From a checkpoint of a small mixture-of-experts model trained on Wikipedia.
Size: 10 layers, width 320, vocabulary 24314.
Experts: 32 experts in each of 10 layers, 192 cubed ReLU neurons an expert, 2 picks a token, a shared expert of 192 neurons.
Training: a variant of Muon for the experts, 6598 steps.
Below are experts of layer 2 (counted from 0) of a mixture-of-experts language model. Rows are named up (a neuron's input weights, with its number) and show model dimensions 160-239. Each number is 128 + 24 x the weight over its row's rms, rounded and kept within 0 to 255. Numbers have three digits each.
Before each expert's rows: a language model's description of what the expert responds to. This comes from a sample of Wikipedia text that the model never trained on.

# expert 30
What it handles: Hyphens in compounds like 2-seat, list-item dashes after line breaks, colons, commas and multibyte script lead bytes in cuneiform or Japanese.
up2:124175136117129113102157158143166132111123108098095132095124141131118092152139143117155161108167122164126161135123122114109114135170138181086120135132220126112147156123164137112065131143111139139128110096100153092178120103130127110150153132
up3:105141070140153132163142140120154156065131158085115079108137169119069145144139158130145140113154111153153146104118125109109137137157158153076095134098150118088162124114129129126160106144097125138129080116182130138162076129147154155129109165
up4:108096110150157154138117099146145090139167126087140176100104102157088155136120166113154124117119143154175187126141155144125150175110129125101127088128143116102137139110153136126130097176146146093105162113122116111120108117144165121141154135
up5:134124107114122098138127128073166116117128155149134120115137140113143115131085127109151125126173134167114144095142087097117108132150169129102091149148088101096114106166143151121107116136129145118126108134157105080105125132111123139153116128
up6:092097144126142172087128134159149127129173116114153122101077092180151110148134164103084138146121110151154135150077151134132129110151107132113091114135167140150102078126092075110107124143134142150071144144105116136147109120108133130137144119
up7:133153092098136119102087168129108116142124143123133154098141115162122121170125156138123120151139123139161159140129140105105160143128166148139123121102113128104137131111124129107120135140139084123110166133143130117164106106135109137115139184
up8:142142109105100144133153150093154129127134139102113155116154088114143155153111113106140137084165145117105115119137089111124136128162095110122141118142187146144106119143162146112128126116200165170064089141106124073118090145118107099104113106
up9:159196125164101136143125167147125186146118140144160164146123163142092099068108090136154166104155123125080162135153141144138151138138158109110099131150114122126130129144134144097123117156146142140137124097077159127141113139122111107116077155

# expert 13
What it handles: Table cell pipes, line-initial list dashes, closing parentheses and commas, and copular or listing verbs such as is, are, include, means.
up2:144107123170128157141112141111163093105155172137138129120125076144121169117136110115090112122127082093127098121158108081098112139078150125135110094113135150105080111105163114180143126120157120125095120126129091113159073130122162133125112107
up3:102112174108109117102118108171128110134166163127104155117132085133107181146141095104160157108198118137124123075130153147172123109126114140153122131124151135114103137110129138132114147190169122098157111187131104165183144093130106103130153106
up4:171120125140145115115106154099124093138142139136133142151134139114168135119095085123180141101108120108166151164160174140101105093136167139076096114099128113141137114080165129122121107149149162133157157116112155075138110120127122106098098114
up5:172124150121138156139134146064133129096129122113151144087176122124101106141142137137147131123135125179174141134152137126142124122158143119118078141128158142128124098114160132143183129138133128114106122096141125153086152134146174137134156064
up6:140123151167081139108148145120132127152148102103131136128130061138133119152118155093095148099169124125140154140127154114106169177150143157130152098133150101120100161125162084128103119171164094139129122103147132136080100152104139070144108106
up7:178125121119121099155101073129070130164128158130141108118092116157088177130130159151106142095137100146120124107098137135149107118122133122151111116169127114149110069163113087134096169133130166125096138124130170104124096084128169128121105133
up8:122103098144136098100126175143167148069123161135107166118129121170110140146152138101077161105119105124146144133148125119151094130143125112100118129122120147124144139146126122115106158069123099168102164156171145078084131141138157108114146152
up9:134165124146137164143118147147115107119125188077120141104134118142124112133142150098107129118108107123126124099111132118113092132094138134103115106109134084102122130142151110114116132110140139123100136160135125088166125097122135136139085109

# expert 24
What it handles: Pipes and digits in sports and results tables, coordinate encoding bytes, and policy nouns like security, social, travel, damage.
up2:118089104123078138107157080135150140150140170095125160102127070118155137138141146100144105140092164128118133154154170145155107144113137108111138130124123129112074121154218133094132131162119119136107124149152106110121115124131120124065118089
up3:110116162119125162122150196154081125129107097138100100106111190124139118124159147153170132114163175124143137139124153131107144145136133133083095154128109151087136151071133134134073176164109153152135144125114171103088135131148090145172147094
up4:170118111159099157122099109128106156132124125117086141107125135141152120125130133153159139095149120116157113135143108106117113169131165163117106129105125127137112085116111108098133096143160174119134138145114142143124111103155100148128098158
up5:116102137132128137108133134123138123131095136094111108099126132134096106116093123160106132113148115152143114100134093085116099151115151118120093121171084097148118100130121141149080110174132132112127114192177143142127080136103113107124110157
up6:100146133129112123143123158143176092128105137119124109155144103129114088153152097098132109108138127131066112106122138122138051144137149113095112098135126093147127136107091147125123196124136140139120117170116151127151123136140114129160109114
up7:112094111161131134089143154091143062142143188140135102095143117127159117128111158173122141131167097134147120106132106124138103088123143130118161144146152127130122124121124164142160120088143115146084095080119135097094127155115103097130099125
up8:139117105109126133119144122083171153136118174098124139123135120099107144141114183156157124117139140138092159123152097110078127142120078125097136141142116113143112132141135138119136159145149150150143099124177145112135089119106129150112142089
up9:146131089125111129146086147094154122157136125099102118114110132108115134145109118094150139137126138147123133127127150111098097172163112116108093143160128141125127123100172091140090114106129132104102139109114125116131127113097148102140157120

# expert 4
What it handles: The first byte of the invisible character after coordinates like 82°07′24″W, plus zeros and small numbers in tables and percentages.
up0:167126151102153133177095169104162108146159147108127145132080153121116150125118157110160157147124130160139154121085146107097170150128204107181161086132143147152122123077120128097099084132111119171088144144124160063136124081116119096167097106
up1:156149119142168154122144119118156137144133146115154178152119141163110163169152158114124210147141123135134139152108077106128139106141137186151099140158145141151149113113103156130118149116123146151146108110089155122139136183108130102127134149
up2:074119146065102129094149149116128114144154134121122137104145114156132147127133182117152130116116142117136129124165120093092125121100129157094138136178104145092105157101127135112127116130134105146105145096112119126109079119160148142122123153
up3:161128121150086115104105193107135122143184144129115117149139141145110138108142146103147156104099164114114154120123101135118123118098113143144112104108129096137123103119127130112122121109156110109108139130115141120142139112141099088103136116
up4:158101101154102127107122123115120088133137135123133109121117110142118095128149116139131109100134107147119126116156123090128071136120137122115126126145137148137147096144126164191081115163166134121117104141114126115157119138115121160093142101
up5:129141130120154175130151109112113148096188129105136140097154073136150090169097081125135127117114163116112147107078166143087130100125142108133122116142124081093107127108091105091122134104155105126118116167126186121147088141140140095104100110
up6:139129099113143154112088178102124143140093120076164136103108150099137105142175121126127132164164122155162162125144113163106182109153166135067141126172167169129150113110151108121167148147113149116124106117115138134113092118110143160128152122
up7:141110113148103101101104142177108113111148106132146107092140154163149068125122120165127123125156130143118166108181138124091144096153135097154154163121115129127110082095124142110113154103131146168102066108116113132154121151113153165173135145

# expert 21
What it handles: Pieces of proper names and nationality or place words, such as American, States, Carolina, Methodist, month names, initials and sentence-final periods.
up2:115142117120161147126149115081132133137075174123152143119146119124100158126135159092156097133177145082089151114092121103094114084124136067096132132140084143089129169130145139163133131152108158123108087150117107095128134121108111136176109129
up3:094144136186122118158136116135141123118147182089125153114106096125161121182114124147155125132156125117123138087132106134101099176156159181089090118120138127111139145124163138126117117103128089077153095115153120117131097126144173094116124129
up4:167145122145139122119144160133153099115143154115102118116122106140124097122136151104124118121188083141148110079131079122136085114156138142116096088146175112102122125136158117138117150165153122131119127170137148113122080113100125125102106116
up5:122117089121079135159094171133105152107101151115108095138128168140116105124145139134083133125105137160124145128099136129096125115150116142141111133133131154114115117135139115175155100113126127132162130097094134135106116090170088125179127133
up6:127161131098159114122147119115144134132129132091120156129116081124141116127150127116143118142138128145163141141119124120137113132105124145080124106150129097110116108147122185113149150194124149153122118110147110112118133119093115150130091122
up7:144181115128159145116123106118162112149117149091100160109116132144148087158137199136122088125113109117112162122153119121094137142144154142113152124137137137115084127146150113173093128098138117078126125118124156128094138101128150153126135137
up8:128163126140125162096102121102135114084132165129119128104135126128149170148160099195104142097155128175140140149101130134145124126122134161134155167121138142103136141075144137136074130140132129151111157126112141079142114077103127108136112082
up9:131128080130166123172156182114131112125132159128152155139120121159069120170144128084125144085106107114131138120158140101103114122123155120127083133148171130103134098110148172151156074156142095133134122157143106103160115136097151130122112076

# expert 11
What it handles: Table separator rows, heading equals signs, single capital initials, and year digits, such as the |---| rows, = Samuel Miller =, P(achybrachis).
up80:136134117133171121106142121136151124118131178132117153091132089112092147118144163133128114091150148146130130135104151114106146092143113142145103138101162119116067112107097141140079131131176155099141086129163151103133094136136118088125118157
up81:148110088098117084122123104144134157077136114103143102122151149125117083114161133130122132143138118122102125107128160160146081128170132117108139133119165104135165077160143160125121146163101104077138124135113132131132099117092095125135137106
up82:138175137122122104091141118177151117129122135081161118115062141117138102127140097125096126129150156172096151132131128114138121138155133110135143139132123124101129143155129155103126171124113149084115140174080095134152094127110135110137102134
up83:140104118111140128141140152126181083106139135136104133132107110174124076121137151170146132104175140158190128082139101113113129119144081112154102118118078130167110118108138127113110111148124114111143122116087100104103131115140147122144055134
up84:137128106126140100155123092121134095133148162105148130088137125148141154145120124137141085145152131171124057145110164113108104143126147129122073112112153120091109121097182120162099159144129118116103141142121146108143089127100163110126097166
up85:129136110101096157086137135123127123104163101134113114090118146149099147161089141137110117069129141177138108109161116104131118103137103118139058153148152102035083135082115156167102159145111111115135102135111145139122109084144167087107162137
up86:090149099130128179168137153134147154071152125120152152086144095130170109111148122097130105164174138143139130151168175112137101129126166150121128105182120093129096129098164114161114150153102126112131119156151113114120104103132170153081140129
up87:087130112123145139128144138106167172118166146119167152104086084165117127182150114127132125153152113092166143115145114150131091125140101119128088103085122107104101136123088148113106130135118134142116126165158136078138094140100121105118116086

# expert 5
What it handles: Year digits after 2 (2008, 2019), table cells, and sentence-opening words or modifiers such as With, Following, Despite, posthumously, US.
up2:160142103128111125107143188153168138103155138111127148116137118180144159145105132144121153149139133107162110133110137076134130155160144138130118136174150117103125122102133111147145127141130113108094146115167114142155117130140082088140105122
up3:112130128134117162141105110139144099117164159114154131100101130157115103173155164098147129101113114128132121107126148131092157137161144126123131138141148133138146145091160129137124154103153158085137103128120127103158139104119099141094056119
up4:167133089128160179150133137153154123126169169111124135139131140141139144142150148105113149085181135135144177145141132118126125104156149181125137134140142143123153151111154132124130168120121119097153127162164125144143110131158123110104163137
up5:125166122136178125137120119142129152097140124128132121129102145182103133153164126116129121128140127119162085122129096121138161150172148159112078106136127107086121164123140153113110160130109115153131103141129100133163099170172129093102110163
up6:154120110116110130171179159112112138117161156122070157127120129126134090173167124152152173109138157127116127183146145145119151148177118156137093141147151119131149092105127137135121121154112123073143134139123153129143085125093146118113101103
up7:094199132144147093110131144136117111126138111098092119139116104116108134158168127137113139141140090122136114116150118127101148153165114157152124111128109117088142133114125157153091162095131145144109112128084156107139107138145093133129138126
up8:160176126087149107133115168163129134106116119114144163100142104085117107173137133144124175135118130148141151138110123125126109167101103146106099134140144130089113115143148152147110180136092131141105128108125110121174109117117140086121089148
up9:143172104092126145156130113066141168116127163149088163129139125146125148152124131148098119149150116186151118147135131107107126138192094124084145086157126165143133129148114136155130114106157135111136130137145148077147148096156102121105132160

# expert 26
What it handles: Nouns for organisations and works after the, such as album, University, Conference, Council, song, Command; also digits inside years.
up2:148085157164129118122140138090134136140152129137147157122112112158103145145136131165151088143138084161108111126072135093121128138127125125115084118137120146108064080124146163099130167150128160131100125156136116177108107139133101131153123100
up3:118163134119127131129183166125146113124169144119112094138106112165140094155098135103100155123120150090078121127110106119118151133154125151145152137177145115111119119155143159136094107149130127157127098145179144131145138121168145098149054138
up4:128163107131133132120152145148117114084175163072112094134147090130123106115094094164131125119142175154141128131118135134127089150151147122136072068148168132155156150130147169116142135124123102142061115177136132103184131115149123125140090065
up5:140159130133091170130104137121142104106152117135145122132114109107155123146157129147130184103112114112132147154112108093117121104102126150094117103132131128093088119150174140136162120167135138120091108127150120075122160121097092082115148153
up6:119125120100090137150169136172143099116104148164146194105096120175135111160113124090140158113117143133109131165144112165113094102136130127121123147140133116140105109157130141129121117106067154152086103103143114113182113132156129140098105145
up7:114144124131128139168114123098137111153137152074114121155109129176085139158151179140143110172136151153151124138077134133099111148066170165109158094131159119165155107171105123145156112135138117097120166152105142137193110144173128143122110119
up8:190166114142133110139139151121161149106132121083113132139139111120113122163098153146127142130136153133155152104125184098097111108181106102129136160101144132124113111142123102131109113166131124120136150134130135139181135130118140130143122124
up9:114110115133109144105153121135164107151172122149107145127129128172144098129150153144120147150159141078144161113118099144156115119156115083137141132125128130141100144143111161133149143138113141150140157160123119116081122111105140089116153116

# expert 16
What it handles: Auxiliaries, pronouns and verbs in biographical narrative, such as would, he, who, her, took, became, and paragraph-level commas or line breaks.
up2:152114148170108176120129101138137162130130135120147099097108125169145100136091150155125097162091106162117135119148134134103090150121124123146113126141168102140135190122150078096136127124119129126116109181142132074127046119092159173115117130
up3:145095136136066119105127130122120136097125105058122145134139094142140115129125174109109108100164086129139145125128154146086100154122094109072158138154140115116133118120172120104154160134114147152098122167126157108112125129129156146103122091
up4:131116127135125173143077108077181086071141152161142135087167101146116129147145172147127138139168115132144123135109160134085085114169145152114124113117108130112144139100092160114101157145163079154109127156143155132116112132153145124112094089
up5:149095148150124117155118139129157070152140187134141143122147122186141071105156094099164124132110134111141154136165113093160143142114109126125102154124113127121138098112110126137117138187147105094128140193156180112131118166143130116117090128
up6:153117159128180110109145113103068128098142123136117180118096113087090092128144118128139126130166095170108150105100107104138075139133120158099083092124101100130094090114128135160128170147151109139133141102126122131101119076111133123125118113
up7:123182119098128123149132102144149117132094182147174105078104155130128123136151137133127086127090156117145126134142127117099122146146132158101106092139126123126146119142150118179095123132133169095136121148152119125138131125120126153166060122
up8:143124103117155128121114094117140145129143122161153135104097122144127113161134092158123135106150106137135138089149157123123092135170133166140140087131180138115135114109155163084080126103139063152064125165115148108120108143134142082143136131
up9:127144124112144137149132113166133135161174146140120173111079133134149136084156135135103182139132090174112104113124134148105137133175162170122064127196158117157116113095135147096146150129136140123090116125107137113117130067131166109152115123

# expert 28
What it handles: Word-internal letter pieces of proper names and places, such as Koud(el)ka, Yun(us), Tumb(along), plus cuneiform list bytes and capitalized place words.
up2:093136064120139097146120150131180122168141080119175072151100100113133149133143126126151124130133105177144124143118112117151121110131122137106100127139085084133135114145165154129057139115113145155121132146139177078151129143129082106113094102
up3:128124077126150130132117168153142123131146137079170115109132135117124104125158148089122100110106128109134124128146139146114125115148181149121137112134118118127107125174155126171098142114121142170123145143127126112163118098136134138160113116
up4:085147083131106140138169129136119144100143159107131193127125096137093127107138158133111147159127148133129173082125123160110155130140137127134127116137184115084122127140147092167083164113147137083144092128080120120141091111119136126128106158
up5:089135128119137145114127139070126064118132157059166158129102114158085068136127125127148140122145128127130149113152130112133096133119174129128108121119133103119092134118091147117156122161126131150091153126126149123142100124143184123137128126
up6:135158122152107125113137100125118069107130167081092134103141153158111130131132146095113118141165142122154121104180137170114148103141092103078101126163049106142114123128122143102117114138147173116106103168130123150171108133080175108090119151
up7:143117130146118141144162125102128106129070161120157120128136108133104140124131137113115121127130126188118128121131155071143094149159116123104066088156125111100133146117146114149132168119103152130126137136132165086180101106148190146100160139
up8:169164108128147154139146153139178099110104189096144114099104153136079134149124149103149131102178113134125135110104134111099097100161148154115050105171130112112122105128187122119130158124162159119113092149105151095157108133160133131118115142
up9:132143117166083106148150139182120133102147158094141148108112125139097108141108099121106153111085127173099139117158124116083111088126140103122115092127184131144130140103165097099149165152128116126107137161116163124172082136124127147100123125

# expert 17
What it handles: Single capital letters or short pieces that begin a word at the start of a line or after a parenthesis or hyphen, such as C(2), O(ryol), H(ong), N(assau).
up0:123154109124121153153125128138145143169165142109118134099103150138167147149143143116121119146155100155148168146128128100140103103150096121111133098166126097124102148094139164143084154153145130118112144162106154145114104125083167125125105101
up1:132119148160146119138119120144134114111163180111100118085167136125158161164078118115114138122122131118115156153104115112109121112130107149150162100127156097145106113104129171119103133135122132147120089157153142164089110123119169115138125126
up2:129173110115121162129098143142169152134163135145091144107111116140118143136108141112144092114134148130116161085108136109103148118165130118099139098140170112140142151100111184122129112140189132124111106148095152151139118117150119141146119114
up3:134125110112149148142100139127198133143122149135159131109155142139119167136115123091111147141148147086189104160147136125156125096120151120097105156178149096109151124144158130151115113153166135145105124155136132126107121083185096102086138119
up4:148156111141117137130159159117181127116110195123134154074138097137106151125168152119086110084169125163148127145120173128097138152146159162105111105157144119082089121133152166149115135130164133091114082143119138084154138145117118107141166113
up5:154126137112152128113107167131087136101155132108119166109107149153102120134160133114120123118145136102095148137119124118140143158145129090129131131107134118119134157103093130144100120129112171104150119171133106137087117135129093119097124121
up6:102131121164142119112108127124142133115163140124132153138122127174131146096145194164074128145133140162129123122149111141125078155123161140130149082126117109154141140142164175137110168151129129129138125153125108088132113072113090083133130114
up7:114127112147153131108137152110114169101152162144137122154167172144153143165108141151143141104132133151168074090102154093130108132088122088101104124087129181118121090133166128166120124123114108108097151097165157152145108120117129116122146114

# expert 25
What it handles: Assorted mid-sentence words and word pieces, such as however, annual, decisive, plus digits in years like 20(0)4 and thousands commas.
up2:160186116182176112091149132116156105119135144111156130122122153133157098154153104100117118116146093143142132111155119133154164110151132105102129087132091119122101150132164151149134131130134110119137139132104109056141152088115169101148101115
up3:134116137097132116105120205115111115094119133148118147121116122101152144141125117133127160094138048123140129106101085103111142138145108146147113156132106111110119137121118143143070133090166112107085113115128110135145115108138097095138125146
up4:166172143108109093119116197125144138093171157150165125077110114137114118141112143107092100114106123091180134163111114123113095120131156098146099144159148092121103155134125112127116106132142102106083105136146153134135134083107129126129152074
up5:161120172129131114134176118117172127088137167147169137121121081117145068176121112105160147124148117168150093131152125108140110164167132139151132184127134127133142129152088124158118062134094122118136124127119130121130096148157109098114127143
up6:122121114117096162121087130111126171143126141102112089168122120157131147123104184126123186097130111141157132142123165131108161123155125165159126111117106119092126049182123107181164101114131115137132116082095122118139115098153141102142112139
up7:119152131135139130142113152113126128080143138135125141121113158148094148136126121134139163104138124133096114149111143129106068134167113073058130135131145115143119080162146134173102157117092125124074100130125147113158142145134096085138085077
up8:137116095135171163118115131118143128099162156121112099077105143152128124134127154148134114147173169140101115132125151111122138113156126134080118116158121113130128072095098116110150141106110086091094125193105141076109131046110150130117112135
up9:169152095130115138105136135117157129130163119084101173103137157177115149172122148137111141166184123124138156138126163136123077135179141121138139104184110129115117125118140119183138151141125105133145173164143155148141105132152134142149094142

# expert 2
What it handles: First word pieces of personal and place names after a space, especially foreign surnames, such as Bro(ido), Kam(akura), Hild(ebrand), Ter(lin).
up2:089094077108158147073111163146110126152155114118153123090124117125136135141149086161113137126125133172152117135162137121119134106108125159150119129126167130117133101084158137167171141057103131101104142151126176114135097123140138117123110153
up3:127134117134154142128118105159108110063104105132164155108135118138155124161113150132125092149152140182170123104128098141116111124162142165117124144171109097129127115167118127089094138152118192107117140151122183054115103140158138157166128086
up4:072119167146107083110177114130126134161154134092086110059129119128115118153129134072097128133119137182167119125127089097160132141172108127085114152142159119152151128119140148147118094121157096097144134104133137083097128071082109114106134127
up5:149126156084158148096177114141121142110129167093085131130118139161105159131158124157156126155131111162150108111093168128126151098142130156092111123167123125158126130113122135118107121098149129089139087136143197110200115141135130068109124109
up6:145120127156146137124200170096151140093078150106179166089141133168126120165131115161111098131106117172170146144121114141093127135135170134138117129153152095140097102142147124124138166140133141118132153162106080114120160106124136138168112148
up7:129123150151148133123116092138135137092178173185135123096113110128168132134127153098132162080143125142149084090151119109131122122164139151168134123127138140112137131117128160143140152169172112175089132134146152131139129136105106141102136109
up8:121106147107107144145134098144181150078138127096136154109093127114110139113144115074103118138160114143155152108128079138166125151108140114133117145156132088103127120089130138124138124105135143114107128126159136122140128119132118104136159140
up9:152100106130121124118119142125135122101156110147116127142128141123113116166166153144144148121103107169129111126098110089126117135161187129073122136139141176145132119145141145137110168139155142106161064126152107167129118161114102132123102133

# expert 23
What it handles: Nationality and place adjectives such as American, Greek, Indian, Soviet, and middle or end pieces of foreign names like Naw(as), R(ina).
up2:107145118101136105092133129130151155152138142065143136113108107156136104110140177111140129124136114175131130122145144120126122127139150146140116129122118143115110082169162152121104106121157100149103171168151137157153113120106157136128166091
up3:104132150127117112098106166112128130099140171095134137097139151158158117150094102108100145130173173133132140092150145135089087120154108121127128149175112136116125158105144145122088164181190141144135092105113107095138131106115137060115112133
up4:120141142115131136116165186123164158143161140111141166077095152091128096172180133088139169100138135112130161122142105125112137144119147166101088100124146141072138124117076093149120113134151158120137131144149118109140123127142123094148125112
up5:134181132162111143152159122153147112145113214106146143085118093134110150138107177129142142115124174177152154101129112178085108077168154125123119100145131090118133127105160141115145139147168103131128098142112126082135094138127130157129141137
up6:092116086152139143110106133118137160137145139123117121120099125109144136121107119137108080107162121170164146103112095132112135155113137122143083141101144131127107106130143130140144142138187083100124081145124153098146118059104154108158129131
up7:066136111113140118152101122103154127108074129152100160105152142154079108178078123068111118140111101127170156125111154158127064142149128121095152169162108096109108138096144164124151123121165153158130096116141133103152114126133102139144122134
up8:145137100152112148146175136160142165140144137126160137130137114183129164110120136098140121132091089099123155157134122158083127145143135105136127130138117100163110121137134083119136204151181120099131131131126090152149127117149146156168104131
up9:130143155149144091127098147144161151180097157097177133088114137129114130142135154175107145108137086159132143102138080123116151138182106133108115142159130120127121133118153129114130173154121128120131117098121145140125091116133154081151140106

# expert 10
What it handles: Lead bytes of Chinese and Japanese characters in name fields, plus month names and descriptive adjectives such as September, unique, approximately.
up2:158099158140108068102128158135115166114203183157114136149114122138119129115114118127139131126146084118080136124115135165129120124137106119116146136113092143126148084099142099109137151175111131134110106154143095127120115099133146116121151132
up3:081176121118143134103110111091131068128155141133147135122090128130118170174150132152133146165091158132087116151121126151114100157120094110131108134119138133114119119178158105117135125142101107164105110150089143096110103121119159113149125129
up4:105129137176128176103104104100135149135110106103126146155113139186146182158147150107117077135122089122120112179140085128091150135140140105132096136145141135056121110079129130128100114089138108113124144147151131098147163076140153092143094161
up5:104125145080121103134141152140121157139107098104115106128110081116115169123174143099126143137111133160165118147107165147162129160133119121142127094105141121122118101165135111078081160124122155160093149132154099195127127096142156097072150097
up6:146127139127143108153160122091138107102146139116197123087155108085138142160111134123129132090161080122139080135127112137127147111097134156110124107173114154113117138112132138111140138117118118149144115143095098144125122146175127094148082126
up7:132125071165099176137158135109158079166136102128149155145157131123116096111115114110155139120085081136140149145095114128130124184086050082081117125128109113116130105082159133146155153140085188130132106172148124114125099113108138083119175128
up8:128152101121122119150138170142116150106127112101129123073153159166100167154138165136115134099147140142139143126162127106090132121189094094126131123133091119095147118150113119149121156140138154081137123132143064099186094161154154095096126153
up9:128113128104107111125070133122137144081104129112129126121164130061125091151122127088061106134146107139131125128091146141109084147125129113159094128136104188127123115111127119117089159093109158153156153171119107144144129129087128153134131127

# expert 29
What it handles: Table pipe separators and ordinary nouns or adjectives after the or a, such as field, park, water, rock, political, film, war.
up2:066169141178117139123125122112159138081145151114148133130132128142148098153154128117122130153124136145149130085125177090105159122145161110117081158110157118132127131109139146138114126114131154103086095132134136119170128095079114143147130110
up3:123119119106136149109168123126161154154160131127095141109138141100125149154156195119109119091112146132139161151140103145129119160168130106144116115135134103138163120092137113120120133109155150096124115123123152120097121102155180163114107085
up4:139131171146144176109129116105145126091169148078137109123067138158135153143138187105117133174154094123121138148138092123134135136139115108100076136136141111093128153100121114122139186115150145118092107166105151083135084092143142161140151070
up5:184139140125123089106093149102175129136171150068121179072108144113119127118141083094137187128170121155166145112097127117120144154131138137102126152176113118117110151124135122132133119146121131149118121075130147132130135151147115109176167113
up6:149139132124125163105108170067137156108124129079116112078132115144130119124123108167110105140134141200116160132153099126126089094142146108155121149120155112120164132171163117119093139165160153153090139143117113122167159086138115166133076130
up7:129133143161161161103109119130105129134142157142102125117125115120118158117143117114148121121154115128115120104063148143136105124156128139128140077158110097129125094091131153166100108125124139105169122136056149121178087128159092141136113116
up8:088132117113131140092138148158141125145132151115124144095121092150151119154149171103150093114136148148175139179146138095091076105107151099103106124087125118087142134138126110111110156125175112191086141179112143087097111104119167131122131132
up9:104122148105141126113150152132121139108130131152125068112099144163149104093119170157141109121137116134166127104111140118154121126128141117116115141136126113119139131100105174137121104085143088125063117141117151125174160104135115098129089073

# expert 1
What it handles: Given names, surname fragments and initials in lists of people, plus zero digits inside coordinates and model codes, such as Richard, Pall(adino), 0″E.
up2:148119133136116128160096171109097165113156129111134148117110139155129110125092137109111147136167110112078124141150124108118141130132165065116088144133166170086133096119078128134147122144130118122112105174161116129130127084091146124093121096
up3:127127137133148123144112059113158128102182141095127116142070092149152119138138142107141120130121105139161147089125142142101138142095139169149107099148140126099115103115116115160124114134134116170137135158170138156130080089132134187105089100
up4:098105116111118156096160153104093086143131169150109194150131165143131124125103117127138152076146092153129126152140131108092122122117105099134148107154150099087117124101176131111134151126103115121144149123140169123114088137167146147132155133
up5:098125110146137139146101161109108117124157164109115196142101142137191113120125166132149137151134144166151136110131125135120137173159138104115134184149147111132090147146127162086113150153169124167128129150159161054107131131160163107147138141
up6:139138107150100132128107169162142127139131102095150153143138130123117136122073106090119151111145110152196128074130117085111098151140151157116112104168146131111102136161087143144122134132124162140102143096146137110111116131165127104131147119
up7:155169110107149114092132132111135106114178153111109140107165104133128096137138122129148173121164121157107103125147109121154097105169163070144080130115126104100149139113125145144121107114156182145137141179132131091134126102120126148126085124
up8:153127093141106163160144162139170169108169173133145165080100137158130140139131155096112163129190135167161119113114111099129133157179137136128103132115129073096121100093140178134127146151114116098091100144114157089131134099134148140111133089
up9:162148119141151120155079139139142141104137138153141129137109127110136122168117147112129133149137155141136131132178100149098127100181107186122134085114107093130095156138096143125108114091099166135115086159140139103145110107149133108138087116